From a checkpoint of a small mixture-of-experts model trained on Wikipedia: 448 clamped SwiGLU neurons an expert.
Below are experts of layer 5 (counted from 0) of a mixture-of-experts language model. Rows are named router (the router's row for the expert), down (a neuron's output weights, with its number) and show model dimensions 704-767. Each number is 128 + 24 x the weight over its row's rms, rounded and kept within 0 to 255. Numbers have three digits each.
After each expert's rows: a language model's description of what the expert responds to. This comes from a sample of Wikipedia text that the model never trained on.

# expert 3
router:111150121111089150136146123099081146163131137162094115161141118127074149103120166130122174188081077129101178095190146135088099137136114112127141184107094128136121114110128136136147152147170127
down0:135145152089174155142144158164115120117148166134122144103146165106137123112136099105123154117117155103150147150139134139105132106128126097106125107136121123109142177142168125126115121111144123
down1:139124155165126150087132127133111129156104091122117119090122117138121128106106128118121102132090140128101109100109121137131123096115162163083117158166153154134138159171101110120087142110151131
down2:118108101145123129158095179111139114126141074104081116130097086118095086130118114173169103181090151127129127099134134173105115160122100112135118124109103149169131134160120118113112117118139134
down3:142140137099147098143137158142069123126173114114130105111142134135115152180115165118137113115099133096133142122181128120114145126114107094128100138127139152125149150138125152094133106154103101
down4:136132093128104159126143104122131138134114109136140133108113124129073129148165161143133091094124121173102114143118143123130106135138070127120112102142104147106141177102157149118096108121156121
down5:140152131126152114173084150150156122142177133137163121121145125118118107123108114182123160147103143101128105127149125136156153139093119157133137169118090106129156089107159113107156120121122146
down6:148100109122141102150138124089153159181098145131083132137112107155139110145102186153116129138115118098183119138107136101143113116088116160146119131155116125129132148133156158120100103085123130
down7:109182131148117124195128101123128096125114146128088144157144202131149151082105112109122127105102119127076127134115159132100091165120155093115108139127108104096117153114148096145121128125076157
down8:137092116114166105154159163094134160173124147133116075120140139150138096119131121104157121161134158143118145055115121063094142109103156091083154104134129132083137092129124097142110113072149156
down9:166083110107094118090120100128147115131151106140132138137140094110181138131129094117117117140067118105103100093182149130142139164119141118113128126146124134153117107135145134157118145127122110
down10:164101135119159134124136165145164167158140135140066141125131115145136102161140146109117155105170170111134141122105093112139116130135146096132120115149123147162078139117143132131117116099110117
down11:118129113132109165097122079113134113158096126074152137143178151138144135104137148126093127113158132116126138133156105114139150135144129098101144142102141108103164148147131127113140175118126125
down12:124133140095132173129136131152120118136096157177118156143136127113106134074150147124127137144093141128129145142157123124155093107120113142130119105110135156166174184140090112162125096138142134
Description: Numbers in tables. Digits and numeric cells in sports and election tables or dates, e.g. 54, 13, 2,430, plus temporal connectives like during, after, before.

# expert 11
router:176174102154137154148130153176089140105078153121175126125102157155131151123119054105130139128127150116115114137141101136124159153136148129111128189113161125124145164104174156138110076101146130
down0:114134121154084119144119107127120152146145112139161154185146144118132089121106142102130135108098095153079148097126098104144082146134130094191116141133149137103175133141120110123100129156124088
down1:157101176149122140103140151181107120111109125148118148157085114176165104113147043133136118108133135139167104128100056120115167134111135117116128117104112089079115098150145108106095133171111165
down2:166154155140141118115113123118091169147158091111110153154081171084140159151147080145124120153099131132093152130105086127141146127153116130108129115139106105113100146145132132172177084131114126
down3:142131134106115157134156144110132137144113143108146159129080128117162121149094070121124135150123135152134072126103120119118093134133105127130137131135120161147102124147096142140132144130125144
down4:159109132093111143094089150124062138159128123120098100102097116111104116109161122127168147110109198127146112120130111096139117128133112174124173110159157161092136099164145138130129115114110132
down5:128136117144103107133133076158115093119103094126145152136132167149156125146094124116105111118134104104130139094146174154152159170088107138116114130115159135117115115084130127100142128140116094
down6:110126113128155166120146162110133119091126170143087116138145105144155119171154154148100128143134133134075176112115152132105184133131144135118099127169144143183102102129128160124136124123090164
down7:148148168146088114149140105102077171121115158149114126113124133113094114133144097122116107140165098133141117146077137112165124097088122098153153151127138151138097077123110109107168079146124099
down8:118112139122102168095110107169172093117110109143158116130143108095134099119129072137123121126118151140104097168105088120153088090109112126143131084134099116163144172109115111145116140133116086
down9:110180157108115153168147154156136157106140141145146119142156094151110132107189093097125135165135105139127149136105172129141127123134159119155141123144150152095137172127081114109123129172143144
down10:170128113112142089092158115095143075116158153096138132122149157065159135142118130140127153097106091144154136124091126166123098108093151123115128115158091172160097094157151104178136109130103131
down11:156105143107127083108139093145113139093089090136110142133105155178129151171133094113160080121114149137084126117155100156115120138124134125131085115130168171145148095166068155114165133135114128
down12:148108153149150143174104174130079137122122125120103137163121113128140141140116090158149119147118120116125123139149190112087135124157136104106133146105164171166097086088126136140141213158126143
Description: Paragraph breaks, word starts. Paragraph breaks before headings or new sections, and word-initial capitals or fragments in scientific and taxonomic text, e.g. "(V", "Com", quotation marks.

# expert 10
router:068134137175122111101116128112137120110114120136099144145091165113146136147129136151114098104110138153127140125092168105138146094140105113143122110105117134157118080098123104106068165103133107
down0:171106127146106106124165136135149110160121112115158135127116136089125123148146141150140130158134130147147112129152088164128157187149134095171121111141137136114131128093119119177150104129160165
down1:117093126132145119123123132134125123120133144125161120101182124144160157139123163151138126124133113108114102128130122136109105121126159133120179096115121147112136161115103102138124106090152093
down2:108093128125091135135104127170129136129120151135115133118140133146134160202145132109135117109125144109107123164110145127122147137135120130119135095149102151096114108119143146142159120132098106
down3:120062103141075079112114107130130127130181121109086161132169125095099123111158128120136161107132151116139088129114106121074113173139109140158110101192131112092110119132107153091156150083145131
down4:148083119124124124180166140091114140122109145118139128180148144104129073143097193130099141122134159092096181125150143148107123117107092113144165148126149134092151149135100157117111191160137142
down5:148086116124135154162123144140159121143167125148125141122136097192122112177104134153116107116131129139138128110141136108100130091162120148106110171125171152149139148105114109080130137137133109
down6:115158150097128118151098119117139100148137137130129136113115150153165120119123151124175120118139114093093116137105139109150108126146162152158143119119085124099187100149106130099067198119074147
down7:088094141131093118130133112134126154154159142130133147118130118142159113105151115139132077162180133143158112084107122124129131088099155114122155126138109110117089138120140130108149116122149150
down8:118117083130111087162156159111129110116128100108151117172111141100095132108119125100109107136120144118082121092084119147108140151150162110085138135154141145116136121094108160095150090121114112
down9:149159136136134129114111112129133131079136157137104101160119151159126149086127091146179106106104097165121164113141150145143127124133123146149164160135138128098105124112138137186135129145133101
down10:137100088101123114137162159114125108114138084132149131088082126146127135098129135099100165104130154116151140138156111132106131137092128065190106120167150105110106141147145134122156128133142155
down11:129138173080140138092109149139179089138171156121179141139133127110147107181142136117176140154132161112154142106109131181108120143133130112179138140113165096123150112168171083131121154078131110
down12:132099151155099140139162134128145128154133120123098128110102091128140097111126131137136164141108129111168110098168139098139129092130136138086125134092205115142131152130180134142121099156136120
Description: Surname endings. Final pieces of names, mostly surnames and place names, right before a comma, parenthesis or pipe, such as -son, -berg, -ski, -ville, Jr.

# expert 6
router:154111122134113135127135141126118093129172120161140111084143133140149116098155146105145135167117152121132125141075150115104115157148105184129145097115096138129149145131136101128182102142146101
down0:100145151117124134127181118098101136144117111091122129128123121131135130118150125130141155074125133141152117147097137101109094149102130162116105121119107119098152138133091105139103152133129131
down1:135096120135094152166142123141121141120186119161152144141149118156150130124150136095125097103168100116168130127100120118131133090116129126149150150173127093146140105102130134122136144077128132
down2:157105095123111120178117136082103126155078123130143131157121145112120090136146119136101133126083108134094089096125123130090115182146143126088125139112152113127116123203153142144103094137145171
down3:155109153155134141141158144135109114145083149115110163139166106107109137109109147102115146137106138097128143098117114139138159132145146158152135095141111096163122194136084149158100128085171162
down4:141150091163130136111179139176128115123125140131181127138136138134141152102108121141135130111154158142160171156171117153124112159172081147116114106105111142129138112145129115156126137130148154
down5:095125069114121159118170141091140113112120121099169137126118110134150121147132171111083177148108103153157180109131127155072121116147137111115170127138121125118110109123115109117168144094099159
down6:180094122170111150093124174073153107066161101118139106140129109119182088139125139102165138095146125072134127203121119138107152111140138145129109136118167104141126138110117112110118113136145104
down7:171134122127115107111109133094128078103134138094160146121107129121069191146133132174143114142143122119171145106092138148092167147127079132155125145114137119094165142133129101119154187158114143
down8:138137155114109162137108109098137149153089143093154107137156132133121129132115082131130127127159099126125153140104182131073146144081075127134147084123149141132158131133166088079146151142176135
down9:103152152121147125140109129138115115119130098079154149166151130096168125165116107154160088128155141141137159107161150133109085108156123122138106126151133124106105126103160137131100116120155196
down10:153148145150135153158129106135083095076181099149110147107147108098120147126092151110149187155143125143124109151158115168124119163125094106137146107116158133156097129122109098149142147086129116
down11:116142142138156123157108123178145099137119130104178122106184125094133160153173099112072119155145139152157146133170162114097118208105144130150114085115113108093139131114080125141125104145133140
down12:152084079130097126155170109133114072131122126083101125143125105146129123094130110145114085114124135139159121126097118107149094124153120102096148135157088146116153148175102129126107119137111109
Description: Locating prepositions and dashes. Prepositions before places and dates and the dashes and hyphens in ranges, such as in Washington, born in Wells, north of, 2900–2700.

# expert 12
router:142105127165125140146138152145120146109105148167172137090116120148128152134150096104131175132128148133120159130123154121113159133134109156081093101123123101143131100116123166129128123126110147
down0:112109183122113110106135169112110143132163126113116121132126158125084102117131117149139120120134126204130127106136127139124094167146103099133134122161130127107085127121108092114118172145105105
down1:141131157122160129128120161149107097087123113136125095107138141136169141119137109181163134156106114167135123139125085151135134121130186109128122142164141139081116116159113087107114123144156080
down2:096135133140115181111129140160151101119097100119129085119149142150174155123148127122126162091139106147126109124127107128094126098131089106140118123146138132065104155087101147118134149156159100
down3:100085144118141134131128136078143163121137118126129104111101126160121117132148125150083139089152115097172149131143146186094148169140152144147107126084129167157137144098115141131155117137120099
down4:112131148164081115161163158164075148123146136150092119124086116105109130146137169098129133121112137105133132147080100094124126101142150116114167131102109127117189132149085115118156114127086134
down5:118130146139091180120141101128111126145117192140082142134132117143110125173107136146076115186133151150076118146137119139123106131159104108141139081145114135123076086126132158133100138112116148
down6:117096140123127122126137166095124169108101106138134154128103186111109123132106157148175176187112089124118125087121087111122121178153100115092119137146109134139165108186140139100136097156175108
down7:145094131122115133108170122133128119121131101195138129161161168117159088151115167161144094149139129114112138082100124157116140125144147103127104140117112130132093104114139151136169117093115144
down8:106128139148126136143106111126109136119131087104099113090174105135134110130105154170125134141143171124121179151152093093138090142175146124111118097098133108167110093127133099142157123166107122
down9:152114151162107152128123137116156162122142093120117157134130074137154127113117118136120131135130147136140104110111181138122108117154148101081121136123157165115119101089150155142144128121101104
down10:150088105161134095130143097117125140177127120192149128152138094150119118089113130148171136134152119134118143135108132150131122124096129107109115085153123162167140086116160094125135143103130183
down11:135145117175141111131098136127115125141124143115130136129120112124146123164068153112071145128079132107134129093137102137106105146117127159092191137118146125152117106134127089101109126156148184
down12:104140129120160146129129098151106117131150141101116152094121160146168136140160180113108108116154082121163091120113125108160127152126125156155114112121142120097094173102107141111138128127194113
Description: Prose function words. Commas, and, the, of and word-final adjective or verb endings in running expository prose, such as verbal,, integrated, planned the.

# expert 8
router:113154149148179167128161151122153146111163133090118142105153098118152097117055101152116101107167087139140126124111132137139120090134115124119123154151138150140125120119145132096109131142108135
down0:092175141102165096135094104114104137120161145109107149109122127120127114079139071111175146156127150133099070129139182114094105138153141123136122135133142120137137157113130131159115116096123127
down1:124144116139101126112136161129131111100146147124086155141165143147156120183147136111133154106135128148118162171106118152119144137114157137148135135131091134148104114141145139123135143119095155
down2:115110133136102114136110141168131134165111115163120120132102125154133101162151108153151129136146080145153110113077146119101106114156124136191136152128120156120110143105137122168139148108122158
down3:101129119126115190156095149124114126104103113103117095127130080085156127149181138125085101133148151127138121132115160125129146110104068127180130142102160154137124129134136108138138139127152090
down4:114167141121161078101151108140135153171078162149140164131159136103140127140148129159129147081105115167153156144102132128102121102112092150148129133174125141145123129139130117106145114123119090
down5:151100159159140139109103103131148139128145131139120165104093132135106130091144136178172169141201123173134113127138096133138135099081136113120127105116110147118148146083116127135120152160177126
down6:126132131130114105130147018131136100144147104108136137134115133142148110170157142152105121094093176103152209119134143121153131123134111139147089109128119156139134116148119134091070130112112096
down7:125063127124092144149114149130152137132163112133129140101125095165093139088131121117119057116131129126120164107122089172114096099113127127123127195128100165176130135118121118097133136118168093
down8:075157127132149126128140118106099163120101093116164082081136106110118130142092098111089152131160127137112137155112136125104117108129131146100157133174108125128179121112129100154171139133136124
down9:116140131089123118085141139118118120103077140124167130105110110181091160142131112150107113110120138158149114109118125157133095167125113132182131119132114108111136122110158140131132124125117173
down10:103139070125098141147162147112145163163129061086123115160128120137153136127132177121099109071107125113161158153104117153103104138095135132149138145126151128120174123135072120124167125148190127
down11:111149137114149095128141147125119142173118120142127200138114147167118116121140097113122086146135109164167129110122112132138147150119157139122146132083097102154130115115111151137105146107112134
down12:146137138128125139080148137133119108111091142129152083153128166111143173131146101149136119109148123108077177128171121120143179133121117140154148128115157151107124139145124109085118127111121127
Description: Sentence-final periods. Periods and word-final pieces that end sentences or titles, often before a line break or He/The, such as Justice., match., Queen.

# expert 4
router:135144155138119136122092102079127085157166157098093056117143154110109133130137201137142145138160129108152119143138137142121130127114149156143095097140163108105101139148122100086142134132144096
down0:152091155162113126153136149126128091122150131140116085164113125140152104128128125127086113123122151104096116139171103187113103175148135083128158155106100191108168076146128130122111128155112118
down1:133107119140129100144120108127130158141172098137140103122174149123140135084107179120129143112148118131125113122164130125128115147131146083112085126106136153141088135155143102117125134096115147
down2:134133165099156141136137168115150120143157169137109138142101106125115141111112155154146154128129149173146149130151098129150138105101141117105113097203144077099075120102107143097144184144120127
down3:181131109114166113115151128142126121163142075101172117064103111125102141092132115116132124141100142082144147097119094101150115122115140115121094127108083131160135103096117126156118156097208112
down4:111112147182146140150140069131167105131128121149091141131122124139105121096079097190096136143135154165140119172136087125132122165139136138108137188166147079149111127139114122160109106094103165
down5:105130088123109110076080149138136113178103097096136105170105116099108136105144147148147152151097144128119149148106149124158086114139116091139161134124076100112097132159134099080100158158104160
down6:139111096146140125125119119120122100118102080162086140174122119117108136104179126143139124197148139115139109128138096105168144172144138159165157112133105141130132142133150084095140150137094148
down7:125116109100131154161105075121155120121114139106143166126150122128158110099144079127105138168184087146163112153143089118146152159125136107107150097146131149160149098107198113104103139101149147
down8:127141140087097108160164159139140121133141141130106104135123110131104123131187133136147104143175126181132122157153142106143107125123115106113154125112146130152166121105168072128146144083053146
down9:115124144131126132136152146116141146144129152130146105129146138179092138083134153179132114111154118086146118171209152154140141120153136136101146128133142083102147148147104147124109139118101143
down10:153145153097193137122106159128084109089142107136147096150125160154117120118103154120142088142131147103137105120198144133104133188089145179167133071096139132086144123112092185152139083134102141
down11:139071127121112116124112097117099115093134070132137114158153159190154144153146109182128174112149151143132147156103121100144136133147161129161132151185153094115124112126147123107130115088133100
down12:094114128142136130159124137144117146111102121154088117140140109104110111153131134085130110159107140146087145098160128124110114117127144095128131134088061165095127143123117156108135121072163121
Description: Spaces before numbers. Separators and short words placed just before a number in tables and sports results, such as table pipes, semicolons, in, leading.

# expert 14
router:131105112151118092124128079143145145073148125142099120136123104168135173090154130139134078148137139113121096131121155152087105140135127141156121090116109156156123120107144111155144159061122137
down0:135140184128114113119116112119090095117149143141125129166120105098154118100125126175130153135110153121120097086149146113106146092121178124108129115179115076136171118126130080075124132136116126
down1:134148094137157144145141109153141180148117142129107118105119140131135137111140096119097099119078142146160154102148129112083134114154156146156131112128122162140135141116125110137056120105124115
down2:142094148126125108128090140131174146126140149155083107151147079134127135129099165157150139143107097143094142136124114153157114074135139121173138159091082109158151102162134147139162094132149160
down3:077167142151083144152123124111143145155149128151125089122189131123169134139110137096169113083141164126126115134129110189114130097095151164136108136107136107144174167108147101152120118155133133
down4:121155142143119127149122149086098121149111118142113150108119110163143167112162134151136120103116102127128156139107098140129131111133138133141130155123134118163146159118131153097103139133106141
down5:133113117124105138138129152068128112120139136131124122163071158130087146169122123186112166127152143123111157096128107159137107122101159146157148129116133118115183140162151114155161167179121162
down6:133117112138155155134101144062136105143083122100116141139155124119179147148100095137112147111106154163128180112154116138110103139139134093119125177163133115164150133076168151139150147158144124
down7:143113108149125116092083087118111132111158147159166136155162146133115093099093144086157100115100138151140080114129127140126141125165104189152076155090114098106133135140118148152149094142127158
down8:113147167099113126126151129136126147136143116148099138133146106144135126187118154145099069142150133107125148125122128118134096129104110141123136157093136127093135149153073127128133115121129113
down9:116127140098111124132119101145100143136107120170193102111117113117151112082168133120116089142140117103107137125143125141151108149124113086148157145138101141116158109125172170151135100142154128
down10:141198160158122120116106120175114143110165147107083088102166111123135098113099095117165129079131148149146115119112111170130129144099170098141115089128109086114113160156162128172153113115134121
down11:118147145123123122129102133136123147115155158102140093136105133096154116120104100139136111106170121155150162122144107128159135134118117167114109147151126127138091177138110094136123142155146146
down12:150154122092153092126135139146099136157116108126107126102114139149139089112096138121130162164135122081114096137143138138159138142116132155146144128123152143089140110107134120136149106144120121
Description: Table numerals and units. Digits, percentages and units in statistical tables, especially election results and coordinates, such as 61.6, 59.83%, million, km, Democratic.

# expert 9
router:120135108097130115134115100141165100165123096119140173085174128120107100165133123125156128136110153125121177112158109104112142129125143102122106105142133145118083120131112166127124106158118153
down0:104095178121106105147126175112168131164086176123122139069131137156148112135132180123168164125095081113161116133110110132145141137096173099134100135154100104152116090147101110150188096107146141
down1:155159126120092156171096046153112110106120157147147090138135093118100124155134089088087073159101098123089115126100132102156105100162080125124141146128117142117146133196130163141115163095133132
down2:158102080084146131120143145122138114128123159095079149140133119157140139122120114167144111117123147153149159100131126082151116129115142104153103141140117177113176115105121128144151084140139104
down3:134104139123121080113144128111137152125119115185113155141166088103129104118122127133098112110137087126115112126137124129150138150120118087140129075083139126175136129172133159134171124083142096
down4:105087168132101169143142072132089148113122149159125156113144157169138123137154077173102122129109129106143085157119121132123153133109150133137129135124157149134105108127161150122118103141119109
down5:112115133144095100145099112136165149162151140118099128111138170116108108101103155154105127142122053165107142186168095117151134091080143105121122087134121130102104109106147124157149157141116134
down6:109154099137127141102080148144215110060103153136134158139158114136137160111134132141145157110123132160141143137101104119102141135118140109152130119117126131124193136152135120098098096116115124
down7:119144097164138131141150174181137103114116080129164111127168142108111131108147146129091133133112081126143132111096112131158119103139089154126082094140121120087142160145143123116141098103098130
down8:103154097116137133087101153097098122115114130066127125150117111123125177108176099131088139115108126126175138113114127168146101147181112127151120101094129134111129147151139114153094144104108124
down9:121130122162088144164095165097138129115129117098164106156128126126126156148103131121100118189143135126136080070094084127119134138123113123093150108176142096126114128139115121135120138121114152
down10:120102115143104147142110078172152114127096133156133101115122079129168115160112085137118107136106108133108129113115130150169140141112150143146133155125127142102091110108135111127135174121127137
down11:121084114155108126123096126151108098098104113117109155120130179109122130113152188125075083160131161124164132086049148112155145152152175116154047150152123076153147154103075120165158163115147121
down12:132119134141155118141166149126163152162114120127123160114145128163112148115107125123107113137146123137147082134114136127138117133134114131107144121134136180110095167106110102106146153137116142
Description: Verbs and function words. Verbs, pronouns and function words in narrative prose, e.g. insist, avoid, him, that he, to, plus the "2" starting years like 2022.

# expert 1
router:089082124093116156099136143136117117138122113158122128155103078110143095178142124147102124107110111133163099128082143131109112102087135113105109128131154138120152112179110126141139106154116105
down0:124160134143121127105100156072116152088102184143134116092147114124128106092120147126139142113131086160073108142126150127108123100144109130142131107148154107158139121182124120166091104126135113
down1:094150147172087161104099122125161168145166089138105134141156140161096095118117116142134155131121128168145161151197116097164125140127149127123118174196100156121116103094160141129091083171138159
down2:120130132131144110147151085136073145145132093143157145140114126144103164123135115118141136066141180067135153109132144138096138118151134127133154097128135148123141075128140128155120121139110131
down3:125126125152127150130143118119173136136140132143136140115099134128116163100155077114117133130094145084125119143131110126148129112141136112148105102144102132114104125121136112161146116157122135
down4:136174109160147132101162137144153147098113130119136135128115138124084135143123110113132139073117160143123119152076145118116141149128119163142112128133157146073087075139147089119098136168131135
down5:139117119131150105154169131115118143110095142115100121165147139140109113126147144119160106166163118142137095176152122124145129094126139157175166135134141113178162119089123149121150138162137112
down6:121129105125136122118095108111146104130128142110165146104093142128146137132138132159082087144123114115122127132152152174121119084116134114155094074118101129108133193088155123147126140170110115
down7:140118141076153141110153170163151129123093145142135146086090135128136104113175131097157137154099137151177171091141165126134161119099126142164105162168105135094119155134134144163120143102108104
down8:118160091119157160107107154146155074144125117109151111165116136099141132149099079125149165123134099144127130126141124123129125122123086141109112183169156111111120083147115085106127106150073147
down9:132131090148079067126176145123163089117165116116135119123130115086085113157120122209136094128147103153118119116115143146143163138121136087128140110139151167119136171087104133154142137148118129
down10:132146150144143098124142130100101117116135102107069146113125168138087113146119121158117110082128136161117152099113127126131136142098116146116180131107124111109153109136157141124137109131143167
down11:168137145129087107135124107118105151143144113145109140142126142120141155101113153123165117163113155145104172109109111101116148141118088177132130147143125100128132149104065137141049104071133072
down12:184093141108098159129143114149111161123104127104133151146121171147116108175115138174122176105124108147153126129147110138133154130132133150145156103140133130125133180118110167147155142151143156
Description: Table and list delimiters. Structural markup like table pipes, heading equals signs, list dashes and closing parentheses in infoboxes, tables and lists, e.g. "| |", "==", "- ".

# expert 2
router:164138168127136126130128147101119154136126128126117112141118153101143085131116125148128109085121100172106122144141117156127109137146120109144113182168129109090106133074099161101125177136135142
down0:155099132103149170148166137112087146078161148153121123142107146186096114091108068096146151094151123119138128130088069145112132149149142128125165116112098106156101127125145139122106107127095125
down1:142075192110145158114141140164095142128122155137122066181104114142103190138128146098110107126163096115126121110088148133137138125122113174111165145149081094110118130171186103129131109103153146
down2:116133114149132110094137127130151127155150142156149127139175120095165158141118125117123105120135163128139144161140136129158110084134141126174125152136136134084111117128166066089106085130099126
down3:144134098175141138160116119094143102125129067169133140117136115100158115098152160139107139128119115100152150104098121129126092146147157120136132139152153130125116138101144150100110128098086137
down4:173092093151107143141119133144117098150138100164135177089111127133107128125142203126123184083108155081123103164119113107165129116101116096163096101094129162130130135145137151153153133132155116
down5:108134127150154102164121081087118080146146158109121119141081103112135115117167138109133075157095143121173136124082126109146117144130118176108153120126130129143133082101098130158120136141123105
down6:132126142127103156154111147106113148109108135112120101121140122125131139127131064145133129085104147143190144133181096126142141164166139140121123100131148135068149105121086118130135131103084157
down7:130191113147080152139091142123164151135078141113140115135115122158129108117124127131141125084120145123138087097108143129121158104152152159168136145129130109132139149173118173170146146150147106
down8:079104143150099117158132159106135119105127083114160110076107139145127135096120092126144133105137117162141139149091132159126119140136126137127107112155118155096141122119130109112123158116141158
down9:119146125123109119115103097137120117100118128117126151133133161120116104108110131139097099109099118109112128141147133130092130063143144083143124119110160117087088123131091132133163152114139166
down10:102104115145116115121104119130093138177149115149089167115147155148105128145153099141120128111138157107127130188180116127157119147143092149158093109120135165138148116091147152119103091057160148
down11:138048173128118125156141083146150100150126154139063081129101107139111099186125111164142081116131115091139155110103130100139115144151107121125094086088170142145129071160106119162131138140149106
down12:129100147140136134085120159148139140153129106159103177149115138121136175146072132143115129116137119094082143148156110136084166132115141166098160121108130092131112130074130109122144140150149138
Description: Non-European name syllables. Middle syllables inside South Asian, Arabic and other non-English names after a first letter, such as Kh in Khalique, har in Jharokha, kar.

# expert 0
router:148147116119096101111125095123137122120141135116127093137139094113141159088091084132114148107140157157119107136111138112149111115111183153120142179187088138124158180152121090113098110081119112
down0:120122115138149077138096142105110125131122091114119164103156081095157159143158097115143144146166097145124110115098132166122103110121138134132133112132190155109082117096121087124128117144118130
down1:078146103118095140095145121074133135115140112141080120170179105109130070086132061130098121137113151177117096163113147123133169144101122098117076116123131136128141111162109142141169157134109125
down2:131099165099106097134157147084129127127124141149113109163137132148100090117127103125128123140097123129133104107131113123159146125118082100095115093149162132093087136146150113140100128146142159
down3:129144126123137123158138151189111149098149131140104100123127145136130165195121119150138116092117122143110135137106079142107092141151080118152157113117088125151126112142143150109136117148127104
down4:096097138167115126047151148131169122143159111148156144088114124083135129161128098160154132142091120132119093123141079141111126108163109118150106111105092110097127070130126139091187122151145126
down5:187154161096169164178151091142105143142127133142104162078141105157108167155142183110145123136147138129156126094129109133162100154150165118122095119075125123152102166088133134101129148132180132
down6:151135127108095167108120171102144116101155098132161114163118151100093128110162158163110111142121151083134133126133067067124163162148147110163125124106115139133140130096152165158135134088137118
down7:124149153130103202133131079157138133147158133120099106150104093154149132140139178174126132142151149155140163139165155124095145154149121147132143130078126116127101093144103089139136144126151125
down8:090141121109159181170097099144120134096100112131176146097162104132117105110121130139138083106130145148106144131133137147126138118115128138169135128145088112156122151162123150176087088083083147
down9:126114116108110103111149176137116120130154073158173149137130111102118111084139103153182154164099164120152137129087121138113169118119105122111135097128117117089159115166152131133138128145129083
down10:140073099121129125120122166116150063151101108119115147128123096157141158133112134131160100158126108104132120097147116137133135096094143126122126146100154146123117149149126128147134154156118097
down11:130136137120099096150104091094157148174111096119117151125119096116122145147118149104151146099127115134164152148114144074156133116079180099103170098111139115125131120116103132144137163157120110
down12:085107129127111128125097127159146107103131147082105109147141096105126091176145075135138070138104112138145165140172167154150128126092135098124137086132144154128150128149129145123134176124091129
Description: Name-initial capitals. Capital letters or first syllables beginning proper names, often after a table pipe or line break, such as B in Bocchino, Sask, Par.

# expert 13
router:144170109078126116093154134123112144149134126127184132126096160177138110125109102086154130098114170137116124134125125152131136085098169101159088107126155152067094139168142112127176151086152121
down0:133106111110125143112106092113088142086118106162130122127120173154134121157161077133116149075124141129104130158108140096074128145137114095151098098158149128132126125115117140140111128146132111
down1:130112120155121139145140144157091138084130143151155118129123123146112111124132104165146119089162144096151140149120143119134071139146129165169129121107142106142140128093109073108162125132165101
down2:111116152114137112137129108061123132143110148156159144143138146142143139137141128094144141131165121144136106056115127128089119145105127140149099101121129163133125117124137155138118133142150184
down3:182080110160123111118161122096147127140100118164151145117152116150119142174130162143115127142071145141140085101143158208153158112099149102182160123135111162138101138106105118121122117163090125
down4:103165121109104160130162162125129138090126107123148135138084124123116144132120132117171170133146128130132127101116096181116107130159108113179137103148128126144104130091093109083113102086119120
down5:123151137114181141126142086141136134142073143156163134113116133129131124174140092109102134181129110129147120095128136161123168136134155140109120125184126121115138127134196159117127103087140110
down6:142136162128112117177113156119133127134153129152120158149122174137109095101133126126116149152181140138093115166131089124137140146147129149089155144149124160134093140124134082110138149089146144
down7:133135136145132128128130164172110153132131166171096120131125095161132089110141084110146144146118096103110060102093093154147152119125159148120163127156166143110161113121150158128132165129117112
down8:113151137125111139123117115089141100133137151102152106123082108123128175146140163096148068111133175126159094152125133133117136127148078154118091157099140127096126142163169162117109132114122135
down9:090120124151072130136129099111139133107111119133167129171172136161102135172103129104127092125115126087105132091112143156147116178111132120128145126155117081117132153118149191152161108129138127
down10:119084163140131092098090118115128108093129124158145139132141145138150116111112178078152149159133119122140080134154133090101114116104098166078101130138138114130134119140123154128115120134114137
down11:142088104138114125164202096150159166081193096083146094130135123142156133137142146150127121101114125115089119116120134165135172124169152114131148080154074089143112124149100098154127100097118095
down12:138120188120107164133185071111089105165128179177084144130152087137138163148118138108125105162138159143084129107098143126149133152130128151109096114113126123153082131124126108132122091088086108
Description: Mid-phrase connectors. Relative and linking words in prose and tables, like ", which", to, is, method, →, Award, plus country codes such as USA, GER.

# expert 15
router:106145113095098093140157119126130128168106093081127101138137166099132144130144138153108157154105153117121103129161087120173132127138158175101139193163141117133132173127090142136105131139114111
down0:141145145123124119121160148095114123135128122140111150134110133171123144128122143084157105106154112155102129140149132116101091123177137108130152107113131070138098137181141127134133162075178136
down1:173171155117140148177118165118137093151145157144136146075142166114088118125115103099117064139127146157108151145111099092104184130110129135118134103143164148116118115068201107184150162161143117
down2:098135104140126110163137092161131125101115150127127112114135127134144122092096157106183113119133121121142127139110142110142132140091165119108144168145109089125160115135154115118127126129131132
down3:108085135100171151142117115133130137122133125170120124146085132149143116107147116108140102134119131156097133098162087129103127126142116092148123137098097109132124138106152123140122127136077147
down4:119120114117094149150105112133144116117072116154142153099134075109125107132132123143152121125070100110135125101128078092147160118148103165129130115107128111123092151158114085124148087124151149
down5:108166097128125145107145134097086095112147162111059123134086147140111103113103110166160107147179133110165110127138168126116121154133173148141105146102100135131133133134142115157108092120173106
down6:155120106138167100103091146109120102131135144117085128159105092113075111113113096123134154156132117086169132151146094135093100163135146126128127137137112077131104142118122091141149142068125117
down7:138128140136122134165125118078109168125104102116169147141141117168104133104106107119124110115111153089152135107150133118154130113143157120122160112092070137113153117090083111125114131113131071
down8:119107131126127093139121080130152154136143152124155178169116157090117125122139147152110096138076103110096126134133131100124106107122096063093138138150138122105121135107160118114119154159100118
down9:153104157167102136130137119140096147118156125119178145144133086115117133157132139146063127133086167128167135132119144171183098161138151074094114102141114164127083105132111141122108096172125134
down10:117095130134144116109149113155139117149149150133155103135119122122104122144088129145138128116111104134123140138117105078121129136107123157167112120126091089136134159106139114186121171146107082
down11:150138149137127116168103114145142127128159137133171148167155090128111136128122174135193137146130147118125112130111124159161114122086130151110121122139137168144178159129148095122118131130153142
down12:133129100171166140088133130081115132166130092111132173132117106110100154138145156104122139089136112136142121189111152150124112127125141164149108070123114147150092147151131111119101067106159117
Description: Biographical family, years. Biographical text on family and roles (brother, wife, son, member of the, He was) and the "1" beginning years like 1957, 1916.